{"num_hidden_layers": 17, "experts_per_token": 2, "n_empty_slots": 8, "balance_loss": 0.00201, "balance_bias": false, "init_std_router": 0.0265, "lr_router": 0.00198, "tie_word_embeddings": "early", "learning_rate": 0.00677, "dataset": "wikipedia_en"}
Below are experts of layer 7 (counted from 0) of a mixture-of-experts language model. Rows are named router (the router's row for the expert), down (a neuron's output weights, with its number) and show model dimensions 0-95. Each number is 50 + 12 x the weight over its row's rms, rounded and kept within 0 to 99.
After each expert's rows: a language model's description of what the expert responds to. This comes from a sample of Wikipedia text that the model never trained on.

# expert 63
router:51 39 56 61 29 46 29 54 31 61 72 33 47 53 49 60 63 38 56 59 36 76 23 43 64 45 55 70 35 76 56 40 50 57 55 52 38 43 50 33 59 46 35 49 61 50 51 46 57 52 67 47 60 70 34 46 49 46 50 52 36 27 63 58 39 65 47 59 53 40 47 50 43 47 56 26 52 38 61 51 55 33 35 61 72 48 47 36 30 53 50 68 64 46 69 39
down4:79 41 79 50 53 54 52 66 60 47 56 42 54 58 79 43 63 44 45 37 42 42 38 50 71 61 37 61 41 31 35 22 60 53 65 46 53 51 51 51 47 31 61 39 60 53 54 54 70 50 34 57 41 46 58 34 53 60 63 36 47 43 39 50 63 44 45 35 65 49 46 78 45 46 63 82 50 51 54 53 46 53 82 37 45 29 48 50 51 54 39 62 46 48 47 49
It responds to: Scores and short numerals. Small digits in football scores, goal minutes, years and table statistics, as in 1-1, 2-3, 37', Exodus 30.

# expert 30
router:47 57 58 47 55 46 59 18 71 49 47 48 61 33 45 51 48 49 54 41 41 69 41 59 46 43 73 86 56 59 38 47 32 35 61 38 58 48 52 56 40 57 42 53 49 63 43 37 38 51 48 60 44 33 40 55 56 40 34 74 31 68 35 76 49 40 68 71 68 46 57 42 52 42 48 67 46 54 38 48 58 63 56 40 61 32 26 50 49 53 45 30 54 62 42 40
down5:46 36 54 77 73 45 58 35 68 35 36 53 37 32 37 72 57 65 52 47 36 65 65 63 62 48 51 43 59 58 45 65 62 38 51 25 61 45 57 56 63 43 71 52 24 55 40 59 48 65 70 74 36 45 56 34 46 58 39 29 51 43 61 68 37 50 43 45 55 46 62 52 41 51 58 73 60 50 46 53 57 50 39 49 41 67 45 54 39 37 44 57 68 54 35 62
It responds to: Prepositions after participles. Prepositions following a verb or noun that introduce agents, purposes or places, as in released by Epic Records, known as, chart performance for.

# expert 15
router:28 36 79 46 56 37 59 58 40 41 43 59 60 63 25 52 20 60 64 51 52 41 48 52 61 63 58 45 57 84 65 47 54 56 47 57 58 51 57 63 36 57 37 39 51 47 32 56 56 46 50 51 57 54 66 47 59 46 57 26 28 58 31 39 46 37 54 29 50 37 38 64 57 70 59 33 55 48 61 63 36 37 50 59 48 41 42 40 63 32 43 45 63 65 64 56
down2:51 52 53 47 66 70 60 42 45 33 53 60 32 56 62 30 45 86 64 38 57 56 30 30 42 49 62 38 44 36 51 42 36 38 60 50 55 39 37 57 39 67 56 61 40 62 59 41 41 57 40 74 43 41 62 60 48 46 33 56 71 52 39 57 57 38 46 37 44 57 31 45 68 49 50 67 58 54 43 67 63 55 54 43 70 59 45 42 49 44 70 53 31 37 34 26
It responds to: CJK and Thai bytes. Raw byte pieces of Japanese, Chinese, Korean and Thai characters inside film titles, names and station tables, e.g. 龍, 彪, 미.

# expert 58
router:60 34 57 57 37 46 59 47 54 56 50 38 69 50 53 45 34 50 48 25 49 48 66 71 40 56 34 36 57 76 41 50 63 45 51 29 50 47 48 31 52 28 37 43 48 36 54 39 57 42 51 38 63 58 39 61 54 52 55 76 68 57 70 48 37 50 60 62 16 45 59 34 71 63 47 57 52 48 40 65 67 24 50 65 32 63 43 66 41 51 41 50 39 54 48 58
down0:36 32 61 43 36 49 54 40 53 40 66 43 56 68 76 44 22 74 60 33 59 53 42 39 68 46 43 38 86 48 24 74 47 57 42 56 66 61 38 57 55 52 46 46 60 60 52 60 47 49 58 42 57 74 42 54 56 52 51 63 71 70 46 49 51 37 48 46 55 34 33 48 47 52 55 37 65 41 47 46 46 48 41 66 59 69 49 59 42 48 32 49 47 69 43 69
It responds to: Surname and place endings. Surnames and final pieces of English or Germanic surnames and place names, such as Smith, Ruhlmann, Hertford, Schneider, Northcote.

# expert 60
router:53 60 52 63 50 55 42 31 57 49 50 37 51 22 61 51 60 39 48 38 47 57 45 58 47 40 69 64 45 59 41 63 44 40 55 34 43 49 53 56 49 35 42 69 68 62 65 34 55 46 47 46 42 32 61 44 66 43 34 76 41 49 36 79 56 49 54 84 49 41 57 28 55 36 55 65 32 52 41 40 56 74 48 50 62 38 57 50 44 61 30 66 46 68 41 30
down6:32 56 47 60 47 75 56 59 49 41 50 57 44 48 62 58 38 58 42 59 47 65 60 52 59 37 55 59 42 48 47 50 40 48 44 55 60 20 51 44 56 40 44 41 44 22 43 54 65 58 42 57 42 77 45 34 50 54 35 42 29 49 52 65 43 76 52 57 46 49 61 36 58 53 19 50 47 47 45 67 51 45 62 42 46 71 29 19 53 21 61 70 56 63 58 40
It responds to: Prepositions before dates, places. Prepositions that open time, place or circumstance phrases after a verb, such as appointed on 7 February, in prison, during the crash, under.

# expert 48
router:42 70 54 44 62 32 49 48 53 57 30 49 39 38 46 47 67 51 62 51 69 36 71 54 36 41 37 40 52 76 63 53 35 46 38 64 65 52 39 30 48 34 63 60 40 61 46 30 54 40 57 36 61 69 46 69 44 45 62 68 58 38 24 47 49 61 48 40 37 47 48 49 49 33 32 60 66 30 66 60 57 52 46 55 59 51 43 69 20 66 48 43 43 51 63 50
down0:54 61 53 55 65 43 27 53 49 56 80 39 44 53 51 61 51 37 58 44 38 85 55 40 65 38 65 60 73 66 32 47 51 41 65 40 64 51 37 42 47 50 39 43 55 76 26 58 50 42 47 64 61 59 41 43 54 43 34 53 62 39 49 54 27 32 63 52 58 51 63 39 45 37 76 49 45 65 56 60 46 53 27 45 50 54 37 41 66 60 56 36 66 55 56 49
It responds to: Consonant-cluster name pieces. Word-internal pieces with doubled or clustered consonants, mostly in surnames and given names, such as Bo-bb-ie, Ho-bb-s, Pawt-uck-et, E-gg-s.

# expert 61
router:51 49 32 35 72 41 46 41 48 46 68 64 41 38 56 35 55 57 71 32 49 36 30 65 49 33 41 30 53 65 43 33 50 48 47 65 42 39 58 55 40 55 64 49 38 48 52 54 44 49 57 56 56 47 46 52 47 50 32 36 69 42 40 47 59 66 40 36 58 46 76 54 55 44 79 46 50 38 37 58 56 64 43 57 76 68 77 42 66 22 43 41 33 52 51 58
down0:55 52 63 61 24 53 34 44 48 31 70 57 57 36 41 67 29 40 57 65 47 45 40 37 68 64 33 48 49 50 51 42 53 55 56 48 36 55 34 51 51 46 38 54 44 56 57 43 49 47 43 61 31 44 44 33 43 66 38 61 60 38 61 40 54 31 33 27 36 60 62 54 47 28 50 69 68 44 51 62 41 51 30 54 79 49 62 59 49 44 68 29 56 23 57 61
It responds to: Mid-word Latinate stems. Middle stems of Latinate words after prefixes like con-, ex-, in-, such as test in intestinal, ator, ist, mit, ception.

# expert 53
router:62 39 63 52 38 56 41 70 59 65 68 46 30 46 46 57 47 27 57 36 76 50 38 52 60 34 53 62 61 80 46 43 74 70 37 38 74 58 62 58 30 51 52 34 53 49 43 69 45 40 66 47 55 51 45 32 38 55 47 56 54 60 52 42 45 61 54 53 36 57 29 23 50 53 51 57 57 40 59 50 36 43 47 48 47 69 27 40 53 71 49 57 57 60 39 43
down5:40 61 68 65 48 37 40 56 64 63 63 44 31 45 57 55 73 61 47 55 43 37 53 49 55 46 68 62 47 70 73 48 57 64 24 48 70 46 65 54 57 51 56 34 60 67 58 29 61 61 29 51 59 40 40 47 57 46 52 64 45 42 63 82 48 58 51 47 57 38 41 54 36 55 36 44 44 51 28 44 33 41 51 30 57 44 60 27 67 54 49 31 40 57 39 65
It responds to: Math and currency symbols. Dollar signs opening LaTeX math, backslashes, subscripts, currency symbols and amount digits, e.g. $\Psi, $48,000, £.

# expert 37
router:35 43 59 33 61 65 35 71 51 61 67 66 46 64 44 44 58 48 37 58 67 34 76 31 73 48 47 53 46 38 59 29 52 39 31 44 59 37 51 66 68 37 57 45 62 67 32 61 36 52 65 45 51 78 34 73 32 57 56 62 57 60 55 55 35 66 53 56 42 58 53 47 53 59 39 38 46 43 35 34 49 46 59 52 62 51 36 50 55 57 66 41 35 41 60 55
down0:64 55 70 52 58 52 53 35 40 33 59 66 55 42 49 65 41 45 35 63 53 60 56 61 35 57 29 50 39 46 57 33 53 39 69 58 57 42 64 58 39 59 30 61 40 49 47 44 62 52 41 77 75 70 62 41 59 35 39 39 54 40 70 62 63 58 60 58 52 51 31 30 56 36 66 53 64 16 40 53 62 42 52 66 52 58 35 39 47 64 56 64 54 58 47 39
It responds to: Periods and abbreviation dots. Periods ending sentences, after initials, or within decimals, as in O. van, 2.73, 46.8%, plus ")." and "."" closings.

# expert 26
router:41 56 57 38 69 60 40 58 53 31 40 65 39 51 50 37 46 73 73 33 49 38 36 60 53 41 71 39 52 68 44 31 61 43 63 59 40 64 55 40 55 45 43 48 53 53 41 49 35 47 53 72 56 50 49 28 63 59 59 46 48 26 61 48 35 28 64 66 32 34 33 35 41 35 58 51 34 44 70 67 50 53 46 75 51 49 44 65 61 50 53 65 33 57 55 41
down0:47 54 60 46 55 65 53 49 58 48 64 52 41 40 29 48 53 53 45 41 67 40 47 60 68 55 62 31 61 73 55 44 88 44 59 50 49 56 61 43 47 53 58 29 10 45 34 37 55 39 56 48 53 54 42 29 55 42 50 42 63 60 51 58 47 78 54 54 34 42 51 50 30 35 36 52 69 40 59 56 38 60 44 52 49 18 63 35 49 49 56 46 41 52 33 49
It responds to: Opening brackets. Opening parentheses, brackets, quotes and table pipes after a name or title, usually before a year or detail, as in Award (2005).

# expert 42
router:49 50 60 45 36 46 51 58 55 53 69 50 58 61 70 36 48 47 19 62 69 61 51 66 49 35 52 52 30 61 60 42 50 62 44 55 62 55 82 36 49 27 62 52 41 46 57 28 37 47 40 40 62 62 54 58 54 68 49 43 58 43 57 55 45 53 43 44 27 29 49 35 47 30 62 45 30 55 49 40 61 56 53 70 20 60 43 61 47 61 39 49 45 75 60 59
down0:54 37 40 59 52 60 37 42 58 41 62 60 48 64 32 43 55 51 34 43 43 50 27 43 62 42 29 25 54 48 65 63 72 43 52 42 43 32 53 36 55 61 43 48 52 45 36 38 43 47 47 36 55 56 36 20 49 29 46 62 51 56 34 41 47 41 51 44 38 49 54 47 58 49 25 55 45 63 71 48 59 43 33 60 35 67 48 61 38 65 43 39 59 61 90 66
It responds to: Word stems and countries. Stems or roots of common and scientific words plus country names and year digits, such as rent in rented, ban, myth, Germany.

# expert 3
router:48 60 64 61 62 37 31 49 57 29 42 58 38 69 44 43 63 41 45 36 47 52 62 39 48 65 31 37 47 63 53 54 28 36 71 55 48 48 41 38 58 67 40 71 49 51 60 66 37 47 33 52 38 59 30 44 39 36 47 25 64 75 66 56 35 52 75 50 43 31 65 37 55 61 37 45 64 58 66 47 44 48 45 47 36 63 54 42 39 63 59 32 66 44 49 52
down0:55 64 37 45 35 39 41 63 52 42 57 48 42 51 54 35 33 34 62 67 54 30 68 59 71 68 57 44 74 71 54 48 55 62 50 56 53 61 48 47 41 39 52 47 38 42 42 49 44 41 39 66 46 62 51 55 58 49 67 48 63 68 37 54 58 49 48 56 29 70 71 44 16 43 53 40 57 64 59 41 31 43 40 51 67 70 50 73 33 52 48 56 46 28 33 65
It responds to: Table row delimiters. Pipe characters opening table rows, header separators like |---|, and == section heading markers, in medal tables, election results and league standings.

# expert 20
router:40 79 52 62 58 50 63 40 53 53 42 68 52 57 45 44 46 51 50 56 60 40 39 47 40 73 70 57 32 33 56 62 42 64 57 45 36 41 44 32 36 48 29 58 36 30 39 36 42 39 45 58 24 60 38 59 76 55 40 21 40 64 45 54 36 40 43 42 62 48 66 42 67 67 58 60 44 42 49 56 68 49 55 50 57 57 55 35 42 52 71 64 43 51 59 26
down1:74 44 63 67 43 58 51 35 29 58 45 33 54 56 43 40 35 45 70 50 44 50 63 43 45 55 63 48 38 66 53 66 33 66 62 49 47 54 51 37 32 46 63 52 46 72 55 45 43 44 35 50 61 41 62 39 43 41 47 47 64 56 62 43 44 59 31 50 36 57 30 26 39 46 48 56 49 14 50 53 50 36 28 58 48 57 55 16 68 64 62 53 32 50 49 61
It responds to: Section headings, infobox labels. Wikipedia heading words and markup such as == Personal life ==, History, See also, plus newlines and infobox labels like Scientific classification.

# expert 41
router:28 44 58 60 41 58 61 46 57 22 56 33 48 39 57 35 59 59 31 54 41 61 54 66 40 42 41 44 62 46 41 64 32 54 76 58 54 79 48 54 65 34 45 52 52 48 25 42 48 50 55 70 36 61 24 30 56 64 64 39 60 46 67 55 45 54 47 44 56 51 38 63 43 61 45 32 64 47 32 58 48 46 43 65 61 65 53 49 45 41 40 25 52 57 65 66
down0:33 41 40 34 42 49 55 68 56 59 56 57 32 56 33 56 44 40 55 43 59 54 16 45 43 29 54 58 45 71 46 77 60 50 45 76 56 53 44 57 64 61 30 24 62 64 67 48 61 57 46 58 54 40 68 57 24 54 44 43 36 66 29 50 48 57 38 49 50 40 55 59 56 55 54 63 51 56 37 47 58 64 68 34 50 40 52 50 55 38 24 45 56 60 40 65
It responds to: Place-name endings. Final pieces of country and city names, especially Latin American and Romance ones, e.g. Guatema-la, Boli-via, Italy, Madrid.

# expert 16
router:64 71 37 42 64 70 41 47 36 60 33 39 51 39 50 46 62 41 49 63 53 55 42 74 33 49 69 67 36 46 62 37 47 49 45 69 71 52 71 37 58 43 59 41 52 58 59 52 48 40 58 53 52 51 44 48 53 57 42 49 41 32 59 41 33 48 23 55 27 64 58 67 38 38 43 52 49 58 55 50 52 34 78 56 49 76 43 36 56 79 70 57 54 41 44 48
down3:66 46 68 62 22 43 51 45 51 63 56 24 47 39 64 45 48 51 51 39 48 40 41 31 59 59 51 64 65 70 52 44 34 56 52 67 56 47 74 64 51 46 51 43 52 32 50 40 49 48 50 58 27 54 43 61 45 65 66 57 51 53 56 53 36 65 54 58 54 67 59 51 50 35 46 41 40 37 36 34 84 43 44 67 18 58 51 56 68 55 33 42 46 53 64 28
It responds to: Year digits, word-piece continuations. Digits inside years and numbers, such as 2008 or 1991, plus mid-word pieces like the-r-mal, U.S., Woodthorpe.

# expert 62
router:40 71 69 51 57 34 66 63 45 49 61 64 36 76 69 61 49 72 59 55 36 38 50 48 57 41 36 63 55 35 68 57 58 40 39 56 33 56 55 67 55 38 70 43 59 40 38 32 58 55 72 30 53 45 46 37 57 73 65 45 32 43 51 45 52 58 33 49 38 54 61 53 33 50 39 53 46 40 25 57 61 52 45 32 53 52 57 66 54 55 43 66 48 62 26 42
down0:49 44 32 63 49 40 65 53 77 28 46 41 47 47 36 45 77 59 47 38 70 47 36 35 31 58 52 65 39 40 44 25 56 35 53 44 44 33 69 49 36 52 39 47 58 58 65 63 55 57 59 48 50 56 54 41 63 36 37 73 69 52 36 40 55 44 34 27 52 42 48 32 61 70 56 54 62 54 44 50 45 39 52 56 54 29 68 55 53 53 41 49 57 77 42 32
It responds to: Final digits, closing parentheses. Last digits of years and codes and closing parentheses, especially birth dates in infoboxes, such as 194-6 (age, coordinates, ).